python train.py --activation="swiglu" --normalize_top_k=true --norm_eps=1e-05 --positions="rope" --rope_fraction=1.0 --tie_embeddings=true --optimizer="adamw"
Below are experts of layer 7 (counted from 0) of a mixture-of-experts language model. Rows are named gate (a neuron's input weights, with its number), up (a neuron's input weights, with its number), down (a neuron's output weights, with its number) and show model dimensions 128-255. Each number is 50 + 10 x the weight over its row's rms, rounded and kept within 0 to 99.
Before each expert's rows: "comes after" lists some tokens at least twice as common just before its tokens as in all text. This comes from a sample of Wikipedia text that the model never trained on. Tokens count by the router's weight.

# expert 4
comes after: ",", " to", " due", " which", " he", " also"
gate0:60 52 49 46 47 43 39 19 57 24 44 35 30 52 47 43 53 66 53 59 45 52 53 54 40 44 48 45 58 68 51 68 50 69 46 55 52 31 50 43 55 60 40 60 51 53 42 39 50 47 57 65 51 62 48 34 52 72 41 68 45 58 24 39 67 51 43 50 46 48 67 65 58 66 41 52 52 39 54 54 55 37 48 41 46 68 44 48 58 43 45 52 51 45 45 58 74 48 48 56 61 29 59 56 39 71 67 49 42 46 61 35 68 49 46 57 52 49 54 59 58 45 58 54 58 37 47 57
up0:40 46 55 58 37 55 60 64 39 56 64 50 49 61 56 49 35 62 46 65 52 73 58 32 71 48 42 54 47 47 55 37 56 48 48 41 53 60 53 39 51 51 49 48 47 45 51 67 51 33 35 30 54 46 51 62 51 31 53 42 59 45 54 43 34 45 54 50 39 42 34 41 59 46 48 45 67 51 52 36 38 71 45 59 59 51 62 49 42 51 65 56 57 54 51 47 45 52 59 32 49 54 35 51 41 58 48 45 52 45 44 58 51 49 54 44 42 58 52 21 44 28 48 41 47 50 44 73
down0:52 44 49 45 44 49 60 50 19 51 39 66 36 56 26 41 45 51 57 57 48 44 73 38 72 52 53 50 48 63 50 37 46 42 48 42 40 40 48 63 55 52 60 43 52 33 60 35 39 57 41 48 51 53 26 72 41 60 56 37 51 43 70 79 38 45 46 43 71 42 43 42 53 44 55 43 42 38 50 46 52 46 53 58 54 51 41 46 58 50 65 38 64 42 52 49 40 48 56 51 43 43 53 54 48 58 55 61 56 54 27 56 53 34 48 59 62 23 65 48 35 36 52 52 57 52 55 51
gate1:26 51 57 58 54 44 64 43 44 60 68 51 46 47 46 53 30 56 41 38 52 60 52 58 44 49 42 43 47 60 39 55 28 44 54 44 65 65 52 48 48 41 44 48 57 60 38 40 65 40 32 49 45 51 41 43 65 47 45 50 37 55 45 66 53 38 46 56 48 32 36 56 39 37 70 51 60 60 49 45 37 60 41 52 55 59 40 49 40 43 30 36 41 53 56 56 57 37 56 53 40 54 72 35 59 61 34 57 39 45 51 65 58 43 20 53 65 51 44 46 59 52 42 48 52 41 52 59
up1:43 43 44 53 33 26 46 43 69 53 56 74 48 56 53 44 54 44 49 57 45 49 63 51 51 49 43 38 51 55 59 37 41 39 55 40 58 72 50 53 43 49 62 52 57 45 41 29 55 49 47 54 29 53 42 61 44 36 35 57 52 63 48 65 44 56 42 65 58 40 51 60 53 43 19 58 74 54 57 55 32 56 51 62 64 52 57 48 55 46 44 38 52 48 58 66 52 47 69 48 52 49 63 64 23 48 48 29 57 36 46 46 47 64 55 36 53 50 50 53 66 27 35 47 42 56 59 42
down1:42 43 55 58 44 52 47 45 53 62 51 60 62 49 46 30 26 44 58 44 59 34 57 55 43 65 39 50 48 59 51 53 51 32 66 60 52 45 29 45 53 45 62 46 57 58 29 51 56 49 46 70 46 51 51 42 52 49 61 63 48 45 49 49 35 53 59 48 38 40 56 37 42 53 46 40 38 61 74 46 55 42 49 44 54 77 62 49 45 48 37 56 38 60 66 67 50 53 54 61 31 43 51 46 59 35 48 52 64 41 63 50 62 61 40 54 47 60 39 47 51 48 49 47 42 64 43 45

# expert 21
comes after: " |", " /", ";", "|", "°N", " September"
gate0:56 47 36 61 48 52 37 59 37 54 62 41 54 50 65 40 58 46 57 60 58 78 53 53 52 37 71 52 48 56 75 45 33 39 45 40 66 50 43 43 73 29 42 46 61 59 49 39 75 61 50 61 56 66 28 54 51 43 55 55 53 66 28 42 41 46 50 56 41 42 36 37 52 49 47 38 47 52 34 51 55 56 45 36 46 34 58 56 52 46 66 58 48 49 59 52 64 48 55 48 53 60 47 51 57 57 66 40 60 54 63 47 26 45 48 55 42 52 42 57 57 58 53 49 50 44 42 53
up0:49 48 42 81 51 55 42 54 41 47 53 65 49 55 37 60 39 32 40 34 32 62 45 48 67 44 36 57 61 57 43 42 39 68 51 53 67 61 34 48 42 55 36 70 62 47 61 55 61 46 41 35 71 31 44 51 54 55 45 47 53 55 68 55 56 55 48 43 39 48 50 49 54 43 50 61 32 49 48 59 54 55 51 50 51 59 49 59 35 63 52 54 50 54 47 38 65 42 49 59 34 48 46 55 45 56 51 52 46 49 52 70 46 22 51 37 53 53 36 41 57 52 58 66 59 46 58 67
down0:40 57 51 46 47 47 64 45 52 48 52 48 50 48 39 59 50 44 48 51 65 59 49 57 66 52 34 57 56 45 46 60 24 59 52 61 49 42 43 57 41 61 36 37 53 19 47 45 39 47 43 46 42 57 52 62 44 60 37 48 29 56 48 55 49 73 47 56 46 46 57 44 46 34 52 46 49 58 62 43 46 44 33 41 43 80 46 49 42 58 40 69 32 53 51 75 53 55 60 45 66 63 48 37 65 47 59 53 59 20 74 78 55 61 57 45 60 60 60 57 43 44 54 32 59 55 70 66
gate1:36 61 56 56 33 56 54 60 51 66 39 46 38 43 68 36 51 67 55 55 62 40 35 40 56 53 51 53 48 66 62 52 69 39 33 55 52 56 59 52 42 52 59 49 42 45 34 26 57 38 61 58 44 63 62 55 34 58 63 42 57 59 72 51 39 38 48 75 44 54 59 51 52 39 33 57 38 55 51 59 39 50 40 46 53 51 60 48 44 46 45 33 53 58 62 74 37 51 49 27 51 53 63 54 39 43 63 52 53 53 45 52 42 72 23 48 60 46 42 59 64 66 71 59 68 50 47 39
up1:34 58 56 46 35 51 27 35 51 55 44 49 56 64 34 52 50 50 52 34 48 47 52 57 57 40 39 57 55 59 52 61 44 35 45 59 45 34 34 38 48 45 43 51 55 37 50 34 45 44 34 56 52 62 45 53 44 41 57 52 42 59 46 50 39 36 30 45 48 44 56 52 60 45 49 59 64 64 34 59 33 77 38 46 56 67 56 64 50 44 46 63 54 53 46 49 50 44 49 53 44 39 44 45 58 75 57 40 59 44 55 42 48 64 31 56 60 57 44 50 52 58 47 47 53 62 64 53
down1:69 49 54 39 66 38 56 47 46 48 42 66 69 57 54 54 40 49 54 86 40 45 49 53 53 60 48 58 36 51 50 38 38 62 47 63 46 48 59 51 34 49 71 48 63 49 44 56 40 30 45 46 60 56 47 49 48 40 52 46 43 53 65 63 45 58 65 70 76 37 65 66 27 58 54 33 44 32 49 52 65 50 58 53 60 48 58 63 47 54 49 50 47 55 48 60 51 60 59 48 46 45 42 60 46 61 42 51 48 45 51 31 51 43 54 69 66 43 58 47 45 60 57 57 52 47 63 43

# expert 55
comes after: ",", " in", " of", " the", " United", " New"
gate0:55 55 66 54 58 68 58 41 55 34 59 60 37 55 71 45 54 59 44 42 39 29 26 43 56 54 38 51 61 45 55 40 53 39 52 38 60 53 65 37 48 60 62 66 54 55 45 58 44 40 80 47 49 40 48 49 65 51 37 43 64 46 53 70 46 58 38 53 49 60 51 57 43 64 33 59 39 47 34 49 51 54 52 53 45 32 33 32 49 45 62 47 59 32 54 35 56 57 51 48 61 67 48 53 66 57 46 72 65 53 38 61 51 59 63 46 48 54 52 41 51 52 47 71 40 56 59 48
up0:53 36 37 74 40 39 45 49 53 56 52 42 48 49 51 49 58 51 49 56 44 55 48 51 33 45 50 63 59 42 43 50 57 58 48 55 27 42 41 63 50 28 47 37 55 52 55 46 49 54 34 40 56 71 59 55 46 54 36 59 60 59 36 35 66 55 60 47 48 62 53 40 52 33 40 49 70 57 48 41 58 54 43 39 43 59 62 44 47 32 47 71 47 64 49 52 49 25 50 63 37 42 46 54 54 47 47 43 44 47 68 55 41 48 45 72 35 53 49 53 30 58 46 47 35 64 26 45
down0:59 56 36 56 33 52 38 57 39 72 70 62 45 50 47 43 64 41 67 44 45 52 63 71 50 37 43 58 65 42 60 65 44 46 59 63 47 53 57 73 51 37 51 49 49 52 44 58 33 58 57 47 54 49 47 51 56 47 50 56 57 52 50 61 65 57 54 59 47 56 57 47 61 39 43 52 41 49 53 56 43 57 46 40 52 49 57 29 53 58 63 54 58 68 46 53 52 59 42 92 56 50 49 54 49 48 43 44 45 43 49 60 46 65 60 61 51 52 55 37 33 35 49 50 46 55 55 43
gate1:34 43 34 45 31 41 47 39 52 38 48 24 59 27 47 39 38 34 43 47 49 41 70 45 66 69 58 61 43 48 58 59 37 76 61 67 40 53 53 56 59 47 43 51 47 59 57 51 42 56 64 47 63 53 40 39 44 36 43 62 39 53 42 49 52 41 59 39 61 65 43 62 46 58 58 56 55 45 67 43 50 52 56 38 28 61 41 60 57 66 40 38 69 42 53 51 45 45 42 40 54 43 32 48 62 54 63 74 44 49 47 62 47 51 56 70 54 58 48 56 62 50 50 59 50 47 29 56
up1:45 45 43 36 33 61 35 50 32 53 37 51 34 56 53 49 67 60 53 44 44 41 45 70 44 63 49 63 52 58 50 35 71 45 52 58 57 64 47 45 29 52 51 34 62 60 46 62 57 25 50 59 64 59 61 52 65 52 40 29 50 51 67 38 51 52 57 48 57 37 49 38 63 49 61 43 41 51 59 50 49 55 44 46 41 49 47 52 61 44 51 56 50 76 40 49 60 53 58 61 43 47 53 60 52 47 54 48 51 44 60 46 43 40 54 25 46 34 38 45 34 63 45 38 36 45 58 55
down1:55 45 56 41 40 42 53 49 55 63 47 49 48 62 66 70 50 57 50 34 51 31 54 57 46 35 40 45 49 54 46 56 31 56 47 45 21 52 47 52 43 60 44 59 52 45 58 61 53 34 57 58 67 52 60 67 44 44 56 54 53 48 51 37 52 40 46 49 59 54 55 59 42 66 46 50 45 53 48 49 53 62 38 42 33 70 53 49 31 33 48 65 57 58 46 33 52 35 40 56 45 55 59 41 32 43 46 58 46 56 31 63 55 54 50 68 55 28 52 52 58 57 46 71 56 46 49 37

# expert 2
comes after: " a", " the", " of", " an", " as", " with"
gate0:40 56 58 47 53 48 40 61 37 65 49 46 52 52 65 54 46 64 31 48 58 58 39 33 54 45 41 43 55 55 36 64 53 32 42 52 56 51 65 50 50 42 38 29 51 41 34 37 39 42 55 67 53 44 56 48 66 56 47 44 49 43 50 52 41 49 46 48 60 64 57 60 40 53 45 49 69 56 63 54 50 57 66 44 65 47 52 71 43 47 37 52 44 48 33 45 54 56 68 52 59 47 44 38 30 31 63 58 55 55 52 37 71 61 38 57 48 51 58 49 37 79 52 48 45 50 64 53
up0:30 61 44 45 56 46 44 66 47 57 28 58 48 49 55 47 53 59 42 56 65 57 56 56 45 40 50 65 31 54 50 42 45 42 35 61 53 61 42 52 65 49 40 43 63 43 30 43 53 40 27 41 62 59 36 45 55 47 39 61 55 38 48 30 45 41 48 45 44 68 50 54 39 45 26 46 67 52 44 34 64 48 42 44 73 41 51 45 50 36 69 60 60 47 65 67 65 43 40 46 44 43 40 54 59 46 45 62 42 42 64 60 49 56 31 59 58 48 55 55 49 55 41 58 57 43 38 43
down0:42 56 42 44 43 67 46 45 55 62 50 50 50 49 47 54 51 59 48 40 54 50 57 55 34 53 56 58 62 54 60 58 56 42 48 54 30 50 66 53 74 72 62 50 50 60 46 41 49 43 56 45 45 52 69 43 36 36 45 39 53 52 39 49 36 49 61 70 48 54 54 54 58 41 43 53 59 43 47 52 52 50 52 54 46 41 52 55 60 57 57 55 46 48 40 75 51 35 46 52 45 46 55 45 44 50 51 52 46 23 47 41 48 35 45 68 48 51 45 41 39 48 53 62 55 29 58 52
gate1:44 50 48 37 55 51 46 55 60 51 43 47 57 41 60 44 50 35 58 38 45 65 58 53 59 49 39 34 43 52 62 49 44 52 53 64 40 37 40 61 47 48 38 43 55 40 59 48 59 45 51 60 63 50 45 49 35 68 30 58 54 62 37 48 49 40 55 58 59 65 57 60 46 36 51 26 66 66 44 56 44 42 52 37 48 49 52 49 53 34 51 54 44 43 48 49 72 71 43 48 64 40 45 68 58 46 50 57 48 53 54 74 49 58 45 61 53 42 43 55 49 43 24 43 41 61 43 68
up1:31 38 63 62 54 61 45 35 52 50 49 70 53 39 56 56 48 39 53 46 72 44 49 38 65 56 33 50 52 47 51 38 52 39 55 49 46 54 51 40 45 57 49 49 62 58 53 50 45 54 59 67 46 49 45 49 63 59 49 44 56 42 48 43 41 58 42 46 65 41 25 72 47 76 38 63 46 49 49 50 54 59 73 48 39 39 31 38 53 46 42 61 40 45 64 55 52 49 44 49 48 66 46 44 47 42 67 52 55 50 62 52 50 67 62 30 37 56 51 41 60 40 47 41 36 38 69 35
down1:54 39 43 54 43 56 56 54 55 34 65 64 47 29 47 51 44 49 63 28 48 60 54 53 65 47 63 56 38 54 38 44 36 38 54 66 56 42 50 47 63 53 58 41 35 41 68 61 49 45 26 54 61 61 64 58 39 39 57 40 39 43 47 57 48 63 50 45 70 50 33 46 47 50 31 37 57 65 58 39 46 58 56 42 40 45 50 41 55 48 65 48 49 49 49 46 42 61 45 55 26 55 45 67 61 50 56 49 61 39 40 47 58 58 45 46 57 44 47 47 57 54 39 57 46 46 68 64

# expert 62
comes after: " was", " he", " were", " is", " to", " He"
gate0:64 47 47 34 46 51 68 50 55 60 43 34 55 56 61 45 51 43 44 55 73 53 41 46 56 43 41 47 56 63 39 31 66 59 72 46 40 58 43 37 35 37 61 57 53 28 42 48 68 51 59 52 43 57 43 18 39 57 52 51 48 51 64 47 55 57 59 48 49 59 46 61 40 58 59 36 43 38 52 52 56 57 46 55 68 50 55 58 36 48 31 40 59 53 68 38 42 40 48 53 47 60 29 43 42 40 57 53 39 56 47 65 46 58 26 38 52 47 46 52 48 40 48 45 45 65 57 52
up0:56 55 55 68 56 77 60 29 44 67 40 41 37 44 41 54 40 64 28 58 56 53 45 56 72 49 46 41 80 35 64 59 60 45 50 46 52 47 37 59 54 45 38 57 54 60 61 53 41 45 73 49 47 48 52 54 61 47 46 49 37 42 38 47 43 43 60 58 49 46 48 50 60 56 66 66 57 59 35 50 66 30 39 40 42 60 44 50 50 58 45 41 44 44 38 44 36 39 63 58 11 42 64 57 48 52 55 46 65 45 52 45 33 47 51 46 50 45 52 60 56 57 55 74 56 41 41 47
down0:50 60 73 51 50 64 47 49 47 63 44 53 46 69 54 43 35 43 53 36 43 38 42 66 47 50 47 59 45 67 46 39 48 46 58 59 43 46 54 50 59 48 50 59 48 43 50 54 59 45 63 42 40 47 45 36 51 45 44 60 60 62 41 50 66 41 38 44 42 49 46 34 43 54 39 60 61 47 63 48 46 46 47 47 44 53 46 57 43 52 39 40 65 51 63 38 39 35 65 66 58 45 45 51 46 43 37 66 40 55 59 59 63 58 28 43 46 48 41 52 41 35 59 59 44 47 31 42
gate1:55 22 39 62 31 58 48 49 61 53 36 41 48 48 60 64 66 56 33 35 50 73 32 63 56 50 48 48 60 44 34 44 61 56 54 65 34 44 48 66 60 43 47 66 43 31 49 39 62 54 62 52 31 50 48 75 38 54 49 52 58 66 39 69 56 48 39 52 57 42 61 63 42 28 65 51 47 46 43 48 55 57 50 55 32 39 51 44 47 51 35 52 59 57 53 51 59 33 54 61 47 47 63 57 45 47 59 54 51 47 42 59 47 41 53 62 40 45 39 46 66 62 46 47 55 51 39 44
up1:50 66 46 41 59 47 41 55 51 38 51 61 50 66 49 49 45 55 60 48 57 34 58 34 47 60 42 74 47 52 55 53 49 57 43 52 59 40 62 38 64 52 48 39 39 59 62 72 48 54 39 54 61 59 50 44 50 38 52 58 42 42 53 27 38 46 49 31 51 57 49 35 58 71 71 50 51 52 38 52 43 51 42 50 60 72 44 54 48 40 56 39 46 53 53 45 39 48 63 20 35 50 49 45 52 48 39 40 50 60 50 36 45 52 57 47 62 65 72 59 56 42 53 46 59 42 60 70
down1:51 58 47 60 52 53 36 61 45 46 37 39 51 64 58 46 55 63 64 68 41 54 22 66 61 51 46 48 45 59 36 44 51 64 57 37 55 49 52 53 61 30 46 51 55 58 37 48 64 56 59 46 61 70 60 50 55 49 60 36 40 39 30 44 56 35 51 52 39 49 59 46 51 48 45 51 28 58 42 48 60 39 41 45 64 54 55 49 35 53 41 47 43 46 35 48 63 52 57 35 53 52 61 57 50 64 35 42 46 35 47 39 51 52 59 48 61 69 54 46 43 71 45 63 52 41 44 59

# expert 73
comes after: "|", " |", ":", " in", " September", "″N"
gate0:49 33 60 56 50 49 30 52 56 55 49 58 52 40 52 45 48 45 56 51 60 26 35 48 65 46 38 54 62 50 32 56 59 37 39 31 39 49 63 51 46 64 57 31 33 51 39 65 70 40 52 60 73 40 34 46 48 43 59 52 47 31 55 53 32 52 44 35 39 51 50 52 59 50 65 62 48 52 32 60 44 57 45 51 55 69 48 49 62 50 37 54 48 45 61 47 47 48 30 53 56 70 61 49 51 63 50 63 38 53 55 51 48 46 44 44 38 49 50 51 51 45 53 31 29 68 50 59
up0:35 65 40 59 55 66 72 44 50 56 52 26 42 64 48 58 52 47 53 51 38 66 56 53 60 42 58 50 44 33 61 52 38 50 40 53 51 54 45 55 42 48 52 58 67 56 48 36 49 39 60 54 50 71 44 61 56 56 45 45 72 65 50 48 60 37 56 54 67 61 56 58 50 45 21 38 56 60 55 37 50 46 64 42 34 63 38 49 45 52 62 51 30 65 44 35 40 44 49 44 57 48 54 57 62 42 61 43 52 59 48 49 40 44 59 61 52 42 56 55 38 30 55 55 72 49 42 37
down0:31 45 45 47 53 57 60 71 43 65 47 62 53 35 50 57 27 46 51 46 51 43 34 59 45 45 39 47 55 61 51 63 44 48 65 56 38 58 43 65 52 57 49 53 63 56 41 25 43 64 40 37 65 51 70 52 43 44 35 34 47 52 50 53 46 54 38 51 44 45 57 34 33 59 41 49 32 56 47 34 33 36 41 39 59 58 53 48 45 35 59 56 50 62 51 42 56 42 50 60 48 42 55 50 43 45 61 49 54 56 40 28 50 47 55 37 51 48 56 61 62 54 52 33 23 64 44 49
gate1:54 27 46 44 64 55 56 45 46 47 78 46 63 47 50 50 48 52 53 51 57 61 43 51 67 48 37 31 44 35 65 44 57 51 60 43 46 56 71 49 32 34 46 51 40 50 52 39 36 48 47 50 66 52 57 48 68 48 51 46 53 57 54 68 49 34 67 37 28 48 51 76 45 56 35 58 52 64 42 50 42 57 61 54 51 49 47 44 52 57 30 58 36 51 38 35 39 46 34 42 47 60 50 43 48 68 57 51 38 47 40 42 37 59 58 36 47 36 47 59 45 64 54 33 54 44 60 40
up1:55 46 37 45 57 53 45 65 49 40 64 55 46 71 45 29 50 40 43 46 42 46 55 40 45 61 64 38 59 49 50 60 41 46 50 53 37 48 47 65 61 64 52 47 58 34 42 76 74 50 45 58 41 49 48 62 51 44 54 56 57 49 47 54 45 55 49 45 55 51 51 46 46 63 67 73 62 46 42 57 57 47 49 42 64 50 47 54 53 59 60 52 51 63 71 41 53 53 50 69 51 71 55 55 51 43 38 51 49 70 66 51 59 41 39 53 46 61 57 42 63 57 47 73 32 65 38 62
down1:39 45 59 69 59 45 54 48 54 47 45 39 54 56 49 75 66 51 46 52 55 55 50 45 30 55 57 44 34 58 53 58 31 41 58 56 34 46 47 60 49 59 48 55 53 51 49 41 47 70 77 36 71 36 44 49 58 51 50 47 59 50 73 65 35 29 55 41 49 59 45 53 48 60 42 53 44 48 63 43 58 42 58 43 52 76 38 37 38 39 46 52 42 50 51 36 51 23 41 52 71 52 45 39 50 40 50 70 49 50 51 51 51 40 27 52 43 26 50 52 53 54 50 50 48 47 34 34

# expert 76
comes after: ".\n\n", "\n\n", " |\n\n", " =\n\n", ")\n\n", " is"
gate0:48 65 72 57 40 54 67 51 37 53 32 64 54 62 51 56 56 41 56 59 56 59 54 40 54 47 43 49 61 50 35 56 40 42 40 32 28 57 55 58 57 36 50 42 41 41 39 40 43 58 49 53 51 48 40 45 35 38 65 64 63 67 51 38 21 38 41 37 54 57 41 66 35 57 49 48 59 71 74 44 56 62 43 39 52 77 42 33 36 57 34 47 34 37 51 60 58 49 61 38 66 51 57 44 42 48 37 61 44 60 48 56 58 59 36 53 47 50 57 41 68 48 43 53 60 60 55 43
up0:29 33 66 63 50 48 43 42 54 48 52 37 35 56 51 41 43 46 50 51 46 72 49 64 56 16 48 41 54 39 40 54 57 39 29 46 47 51 40 44 55 49 51 71 53 43 37 42 40 52 42 50 57 51 57 69 39 54 53 57 56 40 51 44 55 53 54 51 63 67 42 66 46 41 56 48 52 47 48 44 44 55 44 32 40 48 55 45 40 40 50 42 58 46 68 45 57 54 62 56 48 48 52 35 40 47 46 27 51 54 51 40 44 44 46 59 62 36 60 49 43 55 55 52 61 46 37 46
down0:52 64 58 39 45 34 58 63 53 57 65 45 49 67 44 64 54 56 58 72 74 51 42 50 50 60 44 80 58 39 46 44 40 50 41 55 50 60 63 51 49 38 50 51 52 47 61 61 60 60 50 38 43 41 61 69 42 30 59 47 51 34 52 48 56 49 48 33 53 39 57 63 59 69 52 43 55 53 53 62 43 39 50 55 65 53 45 49 60 51 68 58 42 52 35 49 44 46 46 36 49 49 65 55 67 62 52 68 47 43 56 69 42 66 61 41 66 52 59 46 59 52 64 43 54 52 42 53
gate1:47 46 41 53 49 58 50 41 53 43 60 49 63 44 59 52 48 46 65 66 36 42 50 45 37 45 50 52 61 43 41 46 47 60 52 46 47 42 49 57 47 44 42 43 56 48 52 31 47 55 56 57 38 68 62 48 48 54 49 55 39 47 37 62 59 50 69 41 46 51 58 67 47 48 48 56 47 53 57 60 53 56 58 48 44 34 47 45 30 44 41 35 47 56 39 57 38 53 43 52 50 51 65 45 55 52 48 76 52 47 59 52 52 58 59 64 56 66 38 45 36 43 59 32 50 43 24 56
up1:35 56 53 51 48 62 52 47 61 49 40 36 36 50 48 59 51 49 37 53 30 55 51 59 42 42 45 46 67 63 41 51 47 42 45 41 57 68 53 41 41 47 55 42 72 65 41 31 41 60 50 55 58 47 48 63 46 66 42 47 47 42 38 57 51 48 60 43 57 52 43 54 40 38 48 47 53 51 46 67 61 45 48 45 64 36 45 57 48 33 44 41 51 54 50 48 48 49 46 55 40 50 42 52 61 41 50 41 58 50 62 59 48 80 65 48 55 54 45 53 35 49 45 59 50 51 42 56
down1:55 41 58 40 51 48 44 27 30 45 64 28 43 40 47 44 23 54 56 66 36 46 54 38 60 37 36 73 35 58 61 55 56 64 65 45 62 64 46 68 59 64 40 47 50 48 57 48 61 39 47 58 56 59 58 55 48 61 52 48 57 35 51 46 47 57 38 66 48 50 50 44 64 44 53 50 60 37 44 50 51 57 61 62 51 33 39 50 52 46 53 69 37 68 52 36 42 54 31 53 53 48 50 37 47 55 55 64 47 49 44 39 56 51 51 73 48 32 57 45 53 29 47 49 44 44 40 70